Experts of a small language model.
Training: a variant of SOAP for the experts, 238M tokens, 7615 steps.
Below are experts of layer 4 (counted from 0) of a mixture-of-experts language model. Rows are named router (the router's row for the expert), gate (a neuron's input weights, with its number), up (a neuron's input weights, with its number) and show model dimensions 0-159. Each number is 128 + 24 x the weight over its row's rms, rounded and kept within 0 to 255. Numbers have three digits each.
Before each expert's rows: "mostly gets" lists some tokens that are sent to it at least half of the time. This comes from a sample of Wikipedia text that the model never trained on.

# expert 2
mostly gets: " American", "ical", " new", " this", " former", " British"
router:089112134136136088125127123162104137152087129119106170151121099150146121171147136161126137139117127092108093109102120106134142151159161132123071176158130100156135166118156127142114075134126145163177102079113145155133097081139126122127113156177122170095116170147138117120095096121111111088165156117125172152154128135148101146130111132123140094128152155129120142123091142129162100141127108152140181125092100109124103119132137129115081137113140143142134079155135141107131144120113085
gate6:139149128161102112125148125152122122139126116090135133141141127136137091165102123173130146133141115131139098117099117141114121121120143135128152130120111112121171166129150107112079124094138162161136077045128173123150164116108135112123131102184153090145166110129072110156116141108116089105094143105130167151167110155130126125150114137145148094114152092138141102109120184098136109126139115136160141164107124097130130120141147176108080137142136096080144145141120147118113125150093077
up6:124124136117108144096142133125139122162101123136125139140134115134169135099120133145153136123102139113124117118115088144112087155116148155106115109135126104141125175110158138088091120145094167156117117112142141157144142099130130091099122100196099177106111159073119057154094125110127092119137101090151152142115132122124103127101113106149103197119167098169138110122168149109143148102102118154158107135144100122124145096108119144089150133133152099118125083139113125096103122124094083
gate7:143133141110163148136112142163137137148163125126092134121119153147102136113145136094120102142119146156158136094159164106165091117100105112142142151119154116115107113150154124167152135100086131094096149154141085079136143151132145174175144131088125111158148127173128150094144143117091100159082132163141130117158148149137121121110089123118130123126143111100101171113122127122131095117148129155111146120134142163122132152107167141144215161141158164165127160141113100147119153159125166
up7:133141123129091116117153124099134115097117120143136082134147095121159122158135118114139115092151121142138125200120118114111167129109109133093143105123107134137112100125064147132127137101150106128150128131133133116079131181112107093118073098122119095111107176138126112145124108142151159108151126111140100123181111079117146112113145165150117102112060138117156093138151147115112156122131110076090066134104118111151112146131107111115138091128089086105085138146124113126132095105116144
gate8:150144106163143148139131151152124149087172114124125129151160101184115121101158147133120110117116146129157139145109156082117088124144125129123190107113126113081138116100162117104117135104159119178128144125079115090118109097115112129163162126157112161148166096133119108155116137139139134155148127135144132116122110121079175129139119138119133115136123069152122126140179154152109097145171121119148076128108138097110181092135107102096095137127145151155163166133135102146096117099115112
up8:150154178104129090110161170130171118111101098107165115102105166127159138118129112092167112116147094136125156115139115152144134127136102134116126134090092136101113152151078148150140164163099105104159100145108160094115133136122149092083120147091122103126167095117166138126115144130139131145098094098110078122123140115119110119156145128120136181098144161142130110085121115114113164092128084095101130149129152160147127140128103131143111119135089113102170124114144110183157099142146145
gate9:137093121151057146130117119127148127119124140126132140140112173150142118139117110158127151130118092109118150143151123104104131154169176106107117118134090101124143105129150163108081106144146124124172136156168102132152106140119141147129112139141100140131096142108125158149155153147112120094135102097111143127105087117131092142123169172138134107147147115195172103107151159133140115125141165097143105157104117121119147135098088118164102095132115142152114130157089127121086192087181108
up9:124180126137188135130141146129119113104137123132149107159122141116128137131156125097142118098140134132162117128096108203172120122121120146142150178123139129109109122131101109133164151065082107129070133133103117100076149110128112120115134118132152102127136086163149119116105147120173131156136150154143105122155145145169143097142114103131111160082097126102102142147084069106126143129109096114126103111147118129143161100138120139126166165137137104108141151110126096132168070143114140
gate10:136160136188112152112146132104143149110129111159161127137143135118167156101144151138161182112103171132119125152140066106126140129119100104123136132116128100103107124130124155115126111081123182154081156104123145122107145147104127126078141165155147153147174112138122158165122143119107085127108126114100111118121122072156163121104161070143095156133144119124163117095129123114104132118112090162136133144105111120115158148145090152116129106105146151127143103104071089145128150102150115
up10:184138123089124083134123115151132100139138120096105138112118099133125084146122112129117104183111081112164109109153184139139092169132100133119121100123119176140156168089126083132080090144130059126171114158154094140129122148139137128163081106097097086133100116129146106109111130134122152151143145128154147090121119163101119114133098158121108136118108135119131108120125131128124135120165133087106100123134137137122123100108130116166137161144114128133167161137148184151128105167126116
gate11:151168119128120138159143125122133128171123118122159126131121148116133118117123118163112125136141089093148136124155105133067104137154150125164097123120104060104171137093205139152124099121107100101173097121130190141192165127100149168128111120140158115134125141100145151118110102157161119120087110094139144094105121124084163123120126109121141134142096137166145141118088146160133138107135098141091130147150155112111173119114131141151092108139103128093117135160151143136144137149136138
up11:150152133118151145139146141134123126150115130089156141155162158113097113141111128178115139118120121086125105106106107126087081096157176118175122128109080119111118136131190101126134141114136126137133102123121176124188154116119171149119098116184145157125101121066116149110140108143179130115082124138152154089104109144137165147154105082097137142148111128158133127104105146154101162096114094147121144129169149114097109099156139135135126105137131117105097128119105147129143158115147101
gate12:178161137153107140113122136117137145113073129076113126120124115153156165123169143116110107124097171132173149155108119152135143165101144130155135102091095122123115127097134128142138103192145134099156136098154142143139154136101125147123121105143121108095135085122141132116093170138177101127100125120134103071120163094141133096150072097119125114086145094145109124090162182140085101124149105090134138108142117111125102101168124152145149140104140146133132124124157113140129151119165123
up12:100116124098132113152153132147155127136165123171171117113128120133089103112098109143122139144170127170109111097151112117094111079135114170103137138125114126120137151108134126129108143080097127131117112179104138106124103110185121103113108140101146130133142145167102098147128107123104158138148127129154138168149095153109110146094144184157133156115160144130167129180077119125167160091113096135110107136100149167156139175116127137114109149152142081097169142159147118120145112126094147
gate13:128127111113113122147132133151149164103116126165128150105134085138120157178102116138131074155135146105143087144108120128116130132123102129134166142122155147136198160120117156164108145073122101140145148136126145110129137095116129139136092093136157142105126185144092138143152106161079123141111132168130139117149153154155135139086109134121117123116140181159180162128127173086109116124126131134093126115077161163087089134163144131114159141133145120100164137131148143149120132137093169
up13:130115142123124143112126107088148155104107119148139165129129084127105140152160132138146135124179189091154103141162137046119177121148116099133140152133106136155133140126108151183121115101134112137115127151151130122143154131111134149154085101117172122094116166145100145137122107130104108102144125173111147128134142158123127175112126120099126107110103181116163146160130142124095099133161109112117118125080139144150132155107130110153138139135174145104074123149128099121090143145088176
gate14:116123126170131085126119117135105120149175134104147151125152119119123100158144106153152134150137147108140091132095146170085100116107157117164124155125115091126188154138116096127139103110107137153173095114119153112118123134135120109118133151148167102159131113107161145113109133135092150114079174149116128137136081132155148115093154186114108080116086108100093175106114127126124096095129101159130126127114104147126098119091143101145107138080118165131162108144181152118104111117117114
up14:116157155185141097126127150149119130131128125132131121089115079111154099127133134119185145190128146134152110148135163119138119141119154126128126153120138134110191147129124108125098146161108170140165098124145167121145149085143082102113130145142145138125130123143156120126082138084109141126138192145119127167137108097133131107161128140125169054078126105098153163124147125156138129107115108162130179115134137127143137104107169124163099138120139145114135115153134167140140093154094132
gate15:107135104128166169105095075199116126126131156136129159157107137117105133176103150151110131126157123108112068128127116136140127137133126126139108164155137136166125166110134095147111144110137113139115092114101132128123121170121115160127148109106166138169100132123143121081113171135112150102110115085129165105140086122152115143085122140124064128144079127145099143135095158155126076118179122124162157124066113129107137171149108149161139134117147121137129118109137147106120141108124122
up15:088127110130155172097087085174118123115110153151115157151116135080106135173100163160122158109154146101102086135103134159114113142114126120099131141162130156171126137129136086133110139140159109139090108127107146132133129140119120156131170120112167154154111143118128104071099181114122129113096135082137167133131088106149129148080136136137068133146096137159087135132117126154091097131161123129170160133092116123120130173146100139157140099130154132140130119122144167103111116120117130
gate16:118121120132108128145137114133147118112104106161145125086154126133120089095145098168121133085126147136130172110131147089081133156147128109134160155127127114111159088149114156148195106104138115133149075144111126097108206144119139133125113109148172126113109142088140101110105156110152152098110123118166117115173108108138132103133101135083104109110122108161152102134133112107117130105164126126079144127129151099113132115163055088175126114165101105128162129126154125142144133135132130
up16:147180145131120103103140152155158137137108128108166120155106102144118098157107129085162116122124060122126144094158080134160115117144199135171120103104118100109115125145137119135104091147089111129141144132142152116164052122148108133090109149108116085167131114157094169138111125155123101149142123081128109138107130112130095145139153134155163151103115119159118115133101121153130148107130107093133124092084128174157142096116129124147104152108121171109133150118132148139106136113117125
gate17:102133132070094098147135117151132147130106125139126174121072129128112121111126105119104135159121107126106099147111140142131069141092116111076107128139113072152123129099110134142093119130143092124119131082119129141118117139107126153140119142088105102112135169104104132108111150097118162130129124113120135128149146137121095164132155118090140127162098201124152106110081106093143185084087133119111139145127149085138159175141112133142116110129095110149159144139154162123155140181125147
up17:191121109155164134118130141121119104103123122133140076123153126137144127140118137139147125097145151148155163113139125055146161124163140124188158135124123167123136158115123136126176155124117109133145133160144153124139144121155124125118118139146161153143090135140168116158145108169096133144145134113145096111107136140137147054158097125163132137075182096127119138151170149130116120162158091093122123107142125147152113069140149090156138160154142114096128149137092117141120157098120122
gate18:121141113144127176135124131140115161143152126148144162155148095168100128130118125137139144141177123122129118134132137125113131115122111122116125139134126193140153142084123115184140081119172094126113118141105095158148127128125131106133077103114121129143135144110147175164115100100157176125137141141107113086121139158095149087103112141134130087081108144106156160152127172088144146110159108054124146160118100155122160193135145125103117145152125119095110138153157133137150130135093157
up18:138108139157113110119129127094117070124086125122126091075110150095140106109153175138106143122095141147099123135129144111161143109096148142153132111133105052118106116148157105111118149111145178127134159128164139106122147141147114164103181148145164149090158129156129121098134151147126080126093114111128140146161110097144113121126146113127110170128122123136077112108146110136120085146111125153152119127170113088114112064109123090128129119074105100160128115123109142110119120125178133
gate19:169131112123115091214135138134124156127081141149134140121165134110132145169133127090143135125130137112131142120151112097140118139151119124130142109119145110128183117079111137168101152097130135105161112160134134117121129160105131137141095122118119154120133112089133163138135089137110131107112155130128112113114130136129085123133136125131189139148155143112112169072137137188137075120145139122091165150107125124136065134165190128142090126124148153152091162147125168163103145135121145
up19:192118121136127116165123132132142178143109130133125151128132129082135176139127140101129171176139117086129151120155106134156119128162121107129131119129157107137156162093148133147096141062129115120166135127139127136174127134083149146174089141119150149133149124173128179125132106100097125098114117152112129111123101130111102095113110086096146148130147137140149167122136136190105085132115117168100148143148132123064106140147173158121089155143125143137139146130094143151124125159117144

# expert 7
mostly gets: " | ", "–", " (", " \"", "; ", " in "
router:170091111111168160124124086143101112069133117138133117127164123112096116111111121171097164116136160127115130139097145108082116092132062119117153134085156170153139126138119123135105162134115112141120157160133140123148154087116132115115119111123180116116122114109144143100081139114143136107117117099108137127124076143151174090127137127114126137095131129114119149127138110117111125116111149118088110118155149099136135111068173060141144100123129090145151169159143152132118153159132082
gate14:102125132085144116125121111168113092136098125173106098155108172134146152133108132112159123164116136141157109092130125101128090097121151125145128139109149146140107136143118166120165125119118096115115148141151164117156146095133151100187098078099132144120153128137123166111152110148122132106158097131132132117115143121142111104126159163119136142120111108141164128123170058139122139155118141126114144148120109198135083118131134075114093150120120126180109136141132182135190136104177130
up14:160115135178106118130114123091124155138147148132164173155125101151079149105155139097067123135136131145141079117147117159110145135171123104123150127131088121143112115123132120114121104146121128158139128120129092133081107148118144134074140169159134154152118101135116106129112181070148122137144134115144116114113142133130108146145093121119122134103147153115142137130080156137126114099139098117142149106128115079150158147074125208121132125148140130101121143133101056115139138158080132
gate15:097114158098140164125140144151147138100145127152150159107113130131151135110095112118156134111149124123091140126096093148143088136084099107140098082105124140156146169122113164150172109139135126124096141133121170095086145141139156083116129111140120134167128108131114104132150106131103169145141093159129097126132124114152157108172204136106099161148108178138147114117195117127138134112133146137120107105123194134086127087142141138138107080136130123148119155102125117154141122093107126
up15:147171120121112102133126120117137114141109147085154094159128106109116082129206094093127140130054126103147128116140140120140136109137162149115137121130111100096121134136136091143107122160118156175135120114113122117171106140131122133121154112113155117082121117143132111139126083159157074110126152121115136142099145096125163148108106144134162099144147130117122117148158155168104111140119097117128119123160053109164178127131104128077105186102132129085138087143127123122134119115142145
gate16:129133129207115114136143142162139140128085105137135146142127107126161114132133084140160104151166163120152129123157100114118127083127161130158124157138114109158157098079141118135213111134135111154141099105130145135113117097086154132092128119112113107126133110138151101109126178118142083146086159154143103113141114123126100111081088174102117120115103110130134158115114131109143081131136118160089138111149168137115095111124098117170152136109148145142124133148093151136119130154173137
up16:126085108153156144112108125140105114128098142122094112125113113145186116104126102130142153126172196151117144137117133102116152118090124143149142103148142117131117112141132114108141144112160157149135146135143149142136142070121105103113153143137117079110130097135157147104113122099152088076129157123163150161126106135130164096156079158100147091128111127102093132118164114133142148144129128130128163082183106136125104056063127118114127132143146102130112129128123135116137161142185104
gate17:144093136150139133096138153167161163150128108136184129131138114167154103167130091092138098095144106109132106108144118137113118137151104110200163122087124116124122105144121159103106113150123135101151096136097135094137119150119138147132120149128147159136162162152115074174098109111130145123170110136159103111153154112078153130151110167105151100068136122092104134114156136159140121109135098184077105170109127160122159139126132121098152136124099127137133112135148120150142118122117112
up17:126118078131145167137084100122092113109166165172144115103137147094114129115106136097078132084123143105108113131089158149100112142119105143108168129133167147164138106122105105076104149116164110116127165162156121126115119129155101153152142118116164093145138100159129100109169134100152158092120138131147165110121106117131129105145109138107119126142145107106107174141149141152128144164080168149145090134171104103132137133098169110120143127127118095181144110143158149088145149126124118
gate18:114158152093156138168149136134109085086140123123141120090149163110157091159100130139124127085110120105117140124161123139120121120126143139128102104120143136118114103170167111143143147126096142158164123126143119108126115145139165108136133145143114090118136134081135135124110105136153120091110063101103119201092095109154135109143155165148086135166066155148129180148152098124122122073140111106137116096137127144121102143147120127111080115124159101164136103128148132165135133090104147
up18:137091109114129102132107101136158124138134140145121140118102133132102122110151105154165120148116095098090112087105125093144114110096101123121133120142102107157156151078084124142140136118159151110075139108110161080132118147101115118113142133112144158102133143084154119134139160119117154117114169145121120123181148090134133098120108103118111170132108111175121107086105150142139080143123155197117130149129124101091092141110112121192196130108119108112118111147106118134097136147166131
gate19:155126133162110091137132141103141131102116123159129135131144090138090104116123104147135137130109157133160119140124107098097090085164150139113140142106112182115142137144116078151114130133100136105139111165104139138099129105155131131156122126133187105134137097110147146132078111112111192094148134155135184122119103085131134120103108116189142107133160094108112143152104149120141111097124141110130130098152137105135138140154142125149100103112100116100149145208150080111106164147163153
up19:139124130192158144119131139130117137147119129095144108180107153122136138098130136147163124144121130121112143086163143148111119168174132095106124124087145103109126097121121108131147138102108132172154130151123121138140120147122145127127110147108129141159081098122159076119117143124127073150114115106147110123087140126139104123146135123123166213121105064138116169119172103103111135134152091135133113117121091157151141085113091158078160135097096140125135142088099138145090129098112117
gate20:142129125174111142085148147105140162164155110131121113168132138131186102130130097128187173114139128090131130093116106141122099138142135145105119135117173151108108118188117145146137173116120113150118102144144112100132143087124146116094129104150128152114153139133097134125146118088169135072139091073152132147132101131115097137135144077128111146089130123126127126075122116132160159108105110151149144160129124155115150126127101095058144129094137106148129136126131146102151159086103111
up20:116152146118136105198124109179126107086134133135161151091142119109088110118109143137098084115115129150159128139141130133113152152144131121167136145137085095147155120098154163140123097128145136109149116152104147127163105172193128102156145188114116149120096158120130092142124088145109108153138123168142112099126132135132144094125145198138102104106145148152134139143109141156119084137160148114075097152104145108103127139140163134159122128141155149138125101150131099167102128136147156
gate21:162107150142122112125151150133132132135148103133145137136152142162105096136100114141136130114105087111142123100152119127126122145152125112115126138119142090104119113133127120143164157145068133076162116096124103162102060063114101136151075153152094154114082120072132111139087127137130122084116108162119142142152148138114115132094123126141154098108112073137133140139136135130154118091111108177133142110109128098144096081112105118048116114123124163122124150131125111094139139121130088
up21:146120108153149148102122121137098126113163133105110138145145149147123075132106140161139122118134119102134147110151148090098145166131121126091115107132163091121132113104147134115114154154101133088153119091126111206146071079129123151136111141187103086079097101100147133115135124134139135084114099135132151167144111152130163103148106117131187121098136086124114153129130127133159120123117132132153134111151124096148111097103116125084099096149160131109146153109151110092139136174123083
gate22:150153142187139091167118136115134142132157135125118158114120165112113115132163149158138186105174155136132119107157141102099135146122113155096153148120143138101074129122095122144149128154131114139134139104153105112128107117139126064104116091099128114119100149160148131151167127129090113133138092115134158109143153132135102127129148109142150150079117118089120143185088110126127141118125107114082117124150144177156181132109111130139143142063146145088123147111152095110132121153073141
up22:123132113120135117144138117106142116129132139043163116117168134153134125138136134145142136126129123103121122162116114130158124099124145111162127164145126083121095130130145165122127137094145113167115092117132166108114146159130146105138127145183095152140155088113137179119166103237164130121139154126129130102130114118163133129162138132156133138105116151159104142096140135124160103106122093095150136151113136114122109099157084126147130086129123112126153108143110184151102132081100152
gate23:111094125123127118116146136134124134191112126122111120179138116155100118128130098161159156120129152119102094134146124100137106098061147123104122127109109134091130133113101146132124118169100095113146122135122129118165157064128129117107134093164125131089174115129094127112123150147147154115115139141149170098118123070120137123154088117116142123139117166102114105205112104137134150107160122134104141082147080121099134101104131147107129155138118119140119185138189118102129142140138084
up23:141137130132113143129123137105136123077139132073127124107090164124178101141131136107112130125164127143108181145109124182123129102144133167156135135117157145133112141107157135104122127118103134139090118108128138201084100124083122116118171137102122077187107109143145124128110115116117123189143152102109107145107116162120172124128156108114152139135176152127098122113097173102130143142094119123145104105142144144163155119145127128188156110160122137082121110129134126177134099135123148
gate24:110128143120137136124131124164159128151125132135150109120150136156093116103107105150106138107110092115126152124114127115148104106113126186119136174096116124103154147163128099121113101117107087143105117128099154163097149108068148156140111122151154118116149113179161149106088124149116162154152169119088112084151103133130113086129107094102141167122162095132137114187099140149129136089137111124095088165133176121088173110130112117115131143122090138093173132127169119140132147108143105
up24:132146120133142124116156130102127100147117135107125110096146125135110119096140100185063143112121122115143099147124131118135110119102103179105154170132125119113108123165105102126134092056111069145083105117083138161075104105106090140114120165115138109109121117166131182101098146123162140147137157091097127124169107126129106072117126102108146157117162091140140146131155114141137150126088123138108131165157116109117123117140127166125135132147124159099171125111157138139160151107135118
gate25:140081126138157153115133138153110153128146107130143118090152117104142137108098138152100111137121142109130144080113102136131100095156142101179119129130159114162136148128148167092149164146152097109099100131119145114137159091117135123132114131123115123152131132101143164118126156068130131123122065119104123111186157134119113144158157106095102081126146122099133109099090117096144152124126154177108145137124172135115082102106121153182152087087119118151111156144133146140143159166154087
up25:115179128132101156145112110125133081099112158149129124130117109109074135127182134127147132134125132129144117159142147107141158171126119127117124133149108103100099110127110097133088142115106111126131169150155116120142113174123107144115152109139160114146116119135131112137162104204127125139116165115133112124105105132126174143132100156173148134145087118149124141185151100143106090122099119100146129151141110099178184134126148142105092177162129134108124085145103081091127117099124180
gate26:105151116169119121141112133099137124140122118130166128126165138124158130134085106109107214145139170104106117102129116131091165130153099115120120105098171120146146117136102118153127161116158126142137145209133137112142167131163137118112121086106141116084109135114119173160122113153190106090146087101148121142084130151140094126135150133152120152120125138120145154129125136143145126144135137131162150141147078111148154111118124108080151124102149123147102102143092144108152113095156174
up26:141153078143127115082117116090123136111116116140158118087133098113131154119112128128095148161135120133123140120098133136123211131183088152127126084126143117150172106130133160141145123115124151140101125143105161132120139114131115158133131122167103147097100118136178141132137151116156114106159152111116156129097129140133083096127112116108140137092119112199156148113136136064133141183094123150128160153151104103164149103104115119124103124110130152163121131146131144118120102125197160
gate27:110118136149097120144167149142120125137099108082128088161134153175123136167152100103145118132138164137106147124143138167116086166158100133140108102110114114100126136134136131178116105173056090143123093130111150089098117124149117153125131095103159116114129144136129108138123108117075078148145127132137131108126129142132167111175147128150144159096130097120131146144099070170133108109164106100082155067101117127129111116146131110129104135114084140140117133141143124161140112138127172
up27:115117120110135118095122131101158135117135120152152125104127107091141159118097147149107122141093087141115111127141095073157159098100145109159107155146137126114153153117125101098175142093168177093135140131129146132119153152106134165148102166137090158152137135104098109142142144143116172119116116159133136144158135110098102154079107181101111091154097104130142124159135179103129111141103140159166084154113133121097136156137084175163161102134131118109105112141135137111088138112155120

# expert 22
mostly gets: " of the", " and", " with", " in the", " to the", ", and"
router:146129112151125146105131120107119110121149132145134129159122122111111130108164102112108142156123138173117167146116124120093141159102092132173108112162090129108119110153137118129073064119131134150128126119120153180145136094133176151127131121120138098117141134109135114136117111131147094156098114134119106115136070164102134112119179138148147115095064138146118131138176171124143148138118126133134109184155119112149125081083087116122091069155137111068156146127149136111117154158132131
gate17:114134116104117107122139128108123112139146133107121152136124140107155143148124137139131089085105084083102096177143110152090119145169107121141133112141136095121083119120161139162109113130093087134159095161150146124132143178145124181139149109081117139137137127084119121137145133123128094148148128123089152141114104155109112150148162181148114155092073142121134145170144119194125131157138144142146117178128142110166081132146093130125169133121121084150102129127153144118114150122140180
up17:110108119143100134143106128162101157122142128160099136120192101120155102137148120110168125131163139097124129171125129171105132152142126085130142118146198138111135082133141107139131116103097146129158097144126144137114176122146136170121167120120122131136106117101123106129147123119136097147144115158119133112089118103101097160126146141130117098097132134083157142139118099162140140187126182143127148185117152105113141118146103156101171131049143143121107146119126137113101153111179133
gate18:142141147134157133128144121151124121128110133130116121117109169102110111093132087136108127108094115071147149084123113116104126115153144155152134153142119108037162073098157132097126135094125144142178124159137129144133087127133140154161109126150122094126140121099138116102119141128167119174103131098168038078108110110157134126142146163137140154121099125146127146134125103146184140107110128119124108143135139149159094093153129148127157108135110110135125151114149133138128169126152165
up18:132149101124112117180121121067122128114121133145149155142148143112170142170124123114150110155159125149135118113191148095141131132142145134153138145120108110151121100097124122136192104120126060109160104132139110138109139173123175154150132119109166122076094096128129125135105084137134095124153127126101113144142184139129108097148115120117123158133147157124118163082107085100126116137152137120108143118125098103153124179145170168143116127115174164102103142148094111139116138094126139
gate19:129152121105117154118125141137147148143131137138158117109155087132109120168114097158090119133109133145163157138105103124134094111139132139183122119127087180129181141154140152129086129146137146121106137198129156151130146103152129159091103112164140137101137149129136072097115165119123171147139143172107134129088126111129117099107105138135108107120134090124174104133118205127130134134126119106116104127122153136062156154140128162140100141146150088116139148149154140135129132131070105
up19:145156117115158133119127129136101144108134141109140107131125129164104082144156126137150128175091155151158129111102124073102085129149143127154124160134072140141126108167143134124123115121123140165136160160138127143148157052138167074054136144123115112107160101129122078119146182118130103123113092145105107131113117120111126110143138140129165130060143109113146118139123118129130099129111129145140128172134102119150079115100113095116088101120125133104122119105126117109156098170101104
gate20:192123129150123135126131130136126104140122125131103110127149158123131113185079105069094123149071117144146147118148130141095108157101106091167112101128115121119117145120116138149121122169146098101071141110137099109110103174092176100126122140114137111136128130058153131127109161156140119145109155101135137172111112130125097124116115122124119179171096107107135138129151112138119141129131125144118115092131099110111078082092131093110119129141093136057144111139140124118112107110133158
up20:149129148136141140138144105184143119134116131125174151085111121147136091128090106115176121139134115159117108120163181106192158129112113160139098079133133124105079104140160154125153135087139120114119124154123140124118110196113155173112143109090126111144102116146146151143121141171140122109108129124141091126096171120169105131127125108148109110141113115155137130082123121122172147124126129111102144109146149154128174132169137085126130140154127107079164092145123160109146157102159140
gate21:149093140141134138134140129118126110140144114142162160177065143140180153114150119129155088139115155179147119119115120183121112087152111130120104144144126153148117114206122161126106160123129164125109153098120161116161129097119113138110121140155121129064128131099100133137125138119144107111134130089134110148114151078132103108149155131114125165126090098153141078104144104129107132099113128163147131141114165170135095150127081117071144125153157135151102129151096128132130133130160104
up21:104099114109155135165129138085128137118113118146142174155116147136165157117152109118137119169151125170136127191125117180092152108149122137093120080147140113117149104166096109131135146066142157100149149108108119142140141112094056127119124120144159124107110154139094152126175088078116105092106143113143161109109150071131124120109139158107156145124130119106128112128161112116126145112145152140121123136125155148121119176115100102079122105110153156145118148128124116124104122156175136
gate22:125147133143165142131137153134141110113113119152123154116123140120139145174110151116132146089083131113134139151124081153101115151107159097115152129118067116139129148161166172122130124095106103095122126178130108122149144131117130121124146153134130142114135141087126112125135141115160117146062139097142147145140133107042151107086140150140157112091127096120136159145129162097133130107121143108119100119137136145137126089157115126124080123113131081080155132086180152100178107155105089
up22:119110123121129099126127117110134125114140139128122132114109089147094167124168131112104163131129120166146100095128139103170144107131142137140144136119177126102146138115119107139111141155113161137093171106122150123132088115137145141130127119147103135095144138114072160128107087149096171100175153135111122081139152102171145133126099125168138130128152135129136074075121106172117113146123110118144128074119111141133069114149171160138162125126132183113135159149064088164127146107153111
gate23:153124122138146090090140114154139145147101124138144154103091085114133156124188132118101113141132132126121123181107129141147127159096121098112141169121073104114112115070119120144145120139171122130131146145147154104135090145127107132160124144110122098157129139148129150131116150143139156168128166130116100134141092120156127170104134128113094115164121158140140124195084144126132126142137122116119170126132133113147166126134147128104203161108107108167131163160142100147159089160071145
up23:127141101120167115080130120133121137138135129149152145148105117101115155114167135135117101161142137128136149128100155100151130145142098132088122144145084119067128118098122110133184101121119159144158133165144158131082084129104137125152090109121100073118134139143140160110147124138166135148118100113139074125125125096117113172126175117116092133150125153123141099188110122143172163146127161119109147118147118111148179123125121147111189156126142126128137184149156104131151093148095151
gate24:119162116151117116141117112113152128153128143144160142090143101118115140152148129116068102154095094120157101128124129133120121110147116106173113118126113114125150160138176131133153144105116136119130136124132113119147123102165111176134133139139103135153116150113106171143147098176109168153119119138076151153113100099154164101112129143127108140105154144116185111132118160159149119126119096122130124082127169136064162114109160116080122136094193171116139145131178127133186145126140097
up24:115195104127096130113122121138130107107129155133116098140128119109114105152171129124106103131086141139140116152081101166084115102136094157132120149145116117148134137193154157087129113111118164128154127114137095145143114112135099155095125144138100132172120173116081117135107099163125150142101130076120164131142085128146155150121139178124182103124140155120168097131131111131121115119111099124132143103130172109107136110127074104096125128129155176108149135099182131117150148150133097
gate25:143162130122136117153138136150137141101114114127127159123103107149126090139136104129153132102094097184144118112108115108118128157132099095155123163125144154132125154126119136153116121128150146116116127106130094115104120140143111159148158154096114108133107126074149137113157105175124159127129138108107112104161127066188148115139151131162108072122127100133104100107121171141148151101151129098140092069114182110184079118180125141202137120135139134112168134117106131143131146128113131
up25:114129132140169129146131147109133127122107108113124132131103113153122114148106160136110142126069130160163139129128112126089156142117092146117115139121114143137143165151091135125105154154106186066110180085110103124092133086131143131156122158144128137163097093109137182132172127161096135117112104123105127153141150067147139089114134134121120142090134116134156141114132170129125139096139099155103111101114194120129096136177089153137098141150186108094148128140115137129131108156110128
gate26:191115131139173121129130127136143124143116104157135186146141141144149125098118075103165163170154133128138161099134169142112146122149141148157139114134112137109152118122127130108102132094111102143105138095108185128099120101138111122133141166094121110174081120150146123121112157107141150095129182140090142126133155127087149128143103139108124173146144116121132121151173105093115132110150122071102140133135140158121178069111098089131096125167138096127145148113100100140140112150141129
up26:180156126166197132139112123109145135138127123153116162124138124133072168109100115135091120138128116137146123113129163155137118121163129081108181109137112144149088112111154141127131161131135118108115150105138141118144151127178092130167166124088116106210103143128114155118159145123107137138116127164105170148122127177162104120170123144114121160124132137107139159129119108075162160128129130076108119140131163139116130093108128108129128159163152142134125163113102130126160165138116102
gate27:088129157116101114111129139144133118128124124116110110167087122158124091116157154132139140134194127121112128111129168108103137158122139125103132132112134123147113112126110159132054131199140080163093116159144157142151135132142100103130146095148127143145162053099090109109171142130169115134192088121114124140127138107117128151168153085127068143105105143141103138163144148129137136126125124166163139116139120108144170140144140161116156125139118116138133154148140130141125142142086118
up27:098144114132144117146121120186134107112105137131111141144118174108077171107109120134122143119106088129129126159112106130115108116157105143120137120129107156159122148147090151134154118104124151157138165116137121094109103148191124169131105115101090133133150155158137135133131111209137159148120119134083110154173159115142100147127135178098117083142112132116143100135122089150130145135135145085137122113161141160154145169094100138167109159135151084092104156111128107150146100113126166
gate28:160108154151159115128135129135145128070151112146112152120085129145143156097145127124091108139132110123102123117117132095098150143122110142122148069123105086151102129107149126128159150166145121117169164127137151105164133132097144149123090120206100117129085131133127133144101120094131164092148107129190133182156141154170084127114134083099123137141160171133116146124096109143147129121132120171117145139129172146128124170106147119170133111117158098075121140145138144146139137136107128
up28:165118142127119112132130141145128147121146127116134084119112141135157076168143110116120069126072063112111143105122081155118096094145155136130154115126087117119141146143092132093119133130113123122108139118121057138134133159085140112086168121130134148155154113117118121130133105070138126151127100121110145139104148120139192139146118191122121132139116112159116133132153085162138135091134123153152131110145118138148185151133118078096137099134145142106121070105144120126107130142091136
gate29:083146121122158128128118128171131115122126126122136124132175103128079131111144130112147097107157173082162162151135155122127158125114123096147126133142123109148165108185116116110127072127109147113153124154111163151157130111130137111113146089166109131142130131125080094149141113115145069137082127159109067086145132121142117173109128133124148112150134145096102132109143083145120094128135151133143130150155143117136130134101121143116147140144114138159079165078156138103066089113150156
up29:152143134131166122137129124125126157128094123141137132077164117150125109130104139085155133178153113113090141124132133091119168185186116136095136105129128133112124167103120115112143135159144103129161101141113113134123171125108111143119133094078168093176151137157146132141129123116103137115091075141155146126129130113154153144116123124091175096128145164120117106097132174094105123142153093117109097142116101103109116108121170117142070110085112116119138097152142126120122159123089180
gate30:106127110145142106108126129092151163141096122115144093155109103170141083124111098099177138141113100127115143098132082078107111133128156071139134128121141139110132129101155128129118118113092079148126114081122169114157131069113126109106128094149144120198128112112109139156127132122172149115149117104140149146110104126105101150139160112124152142105169127144139192125154184126131138082138126143106139157109136138113168136125133141121153117182083140107126138153101143138092155122118124
up30:162127146087111103180152138174137136129172104131148156098158134123146170136118138132114145135119123104124135134157127169140157094129074147133105146127098146132144131139123143123109128167144150090141080148127089132105143157136177137148066166120073150084124168132170139157132116173096150172110117153119100144117151112138153080115103143150135105139139155108154086115130121109111096144169131099130118111116145139105142126143119107131099126096184096121113130152127098131126109098137140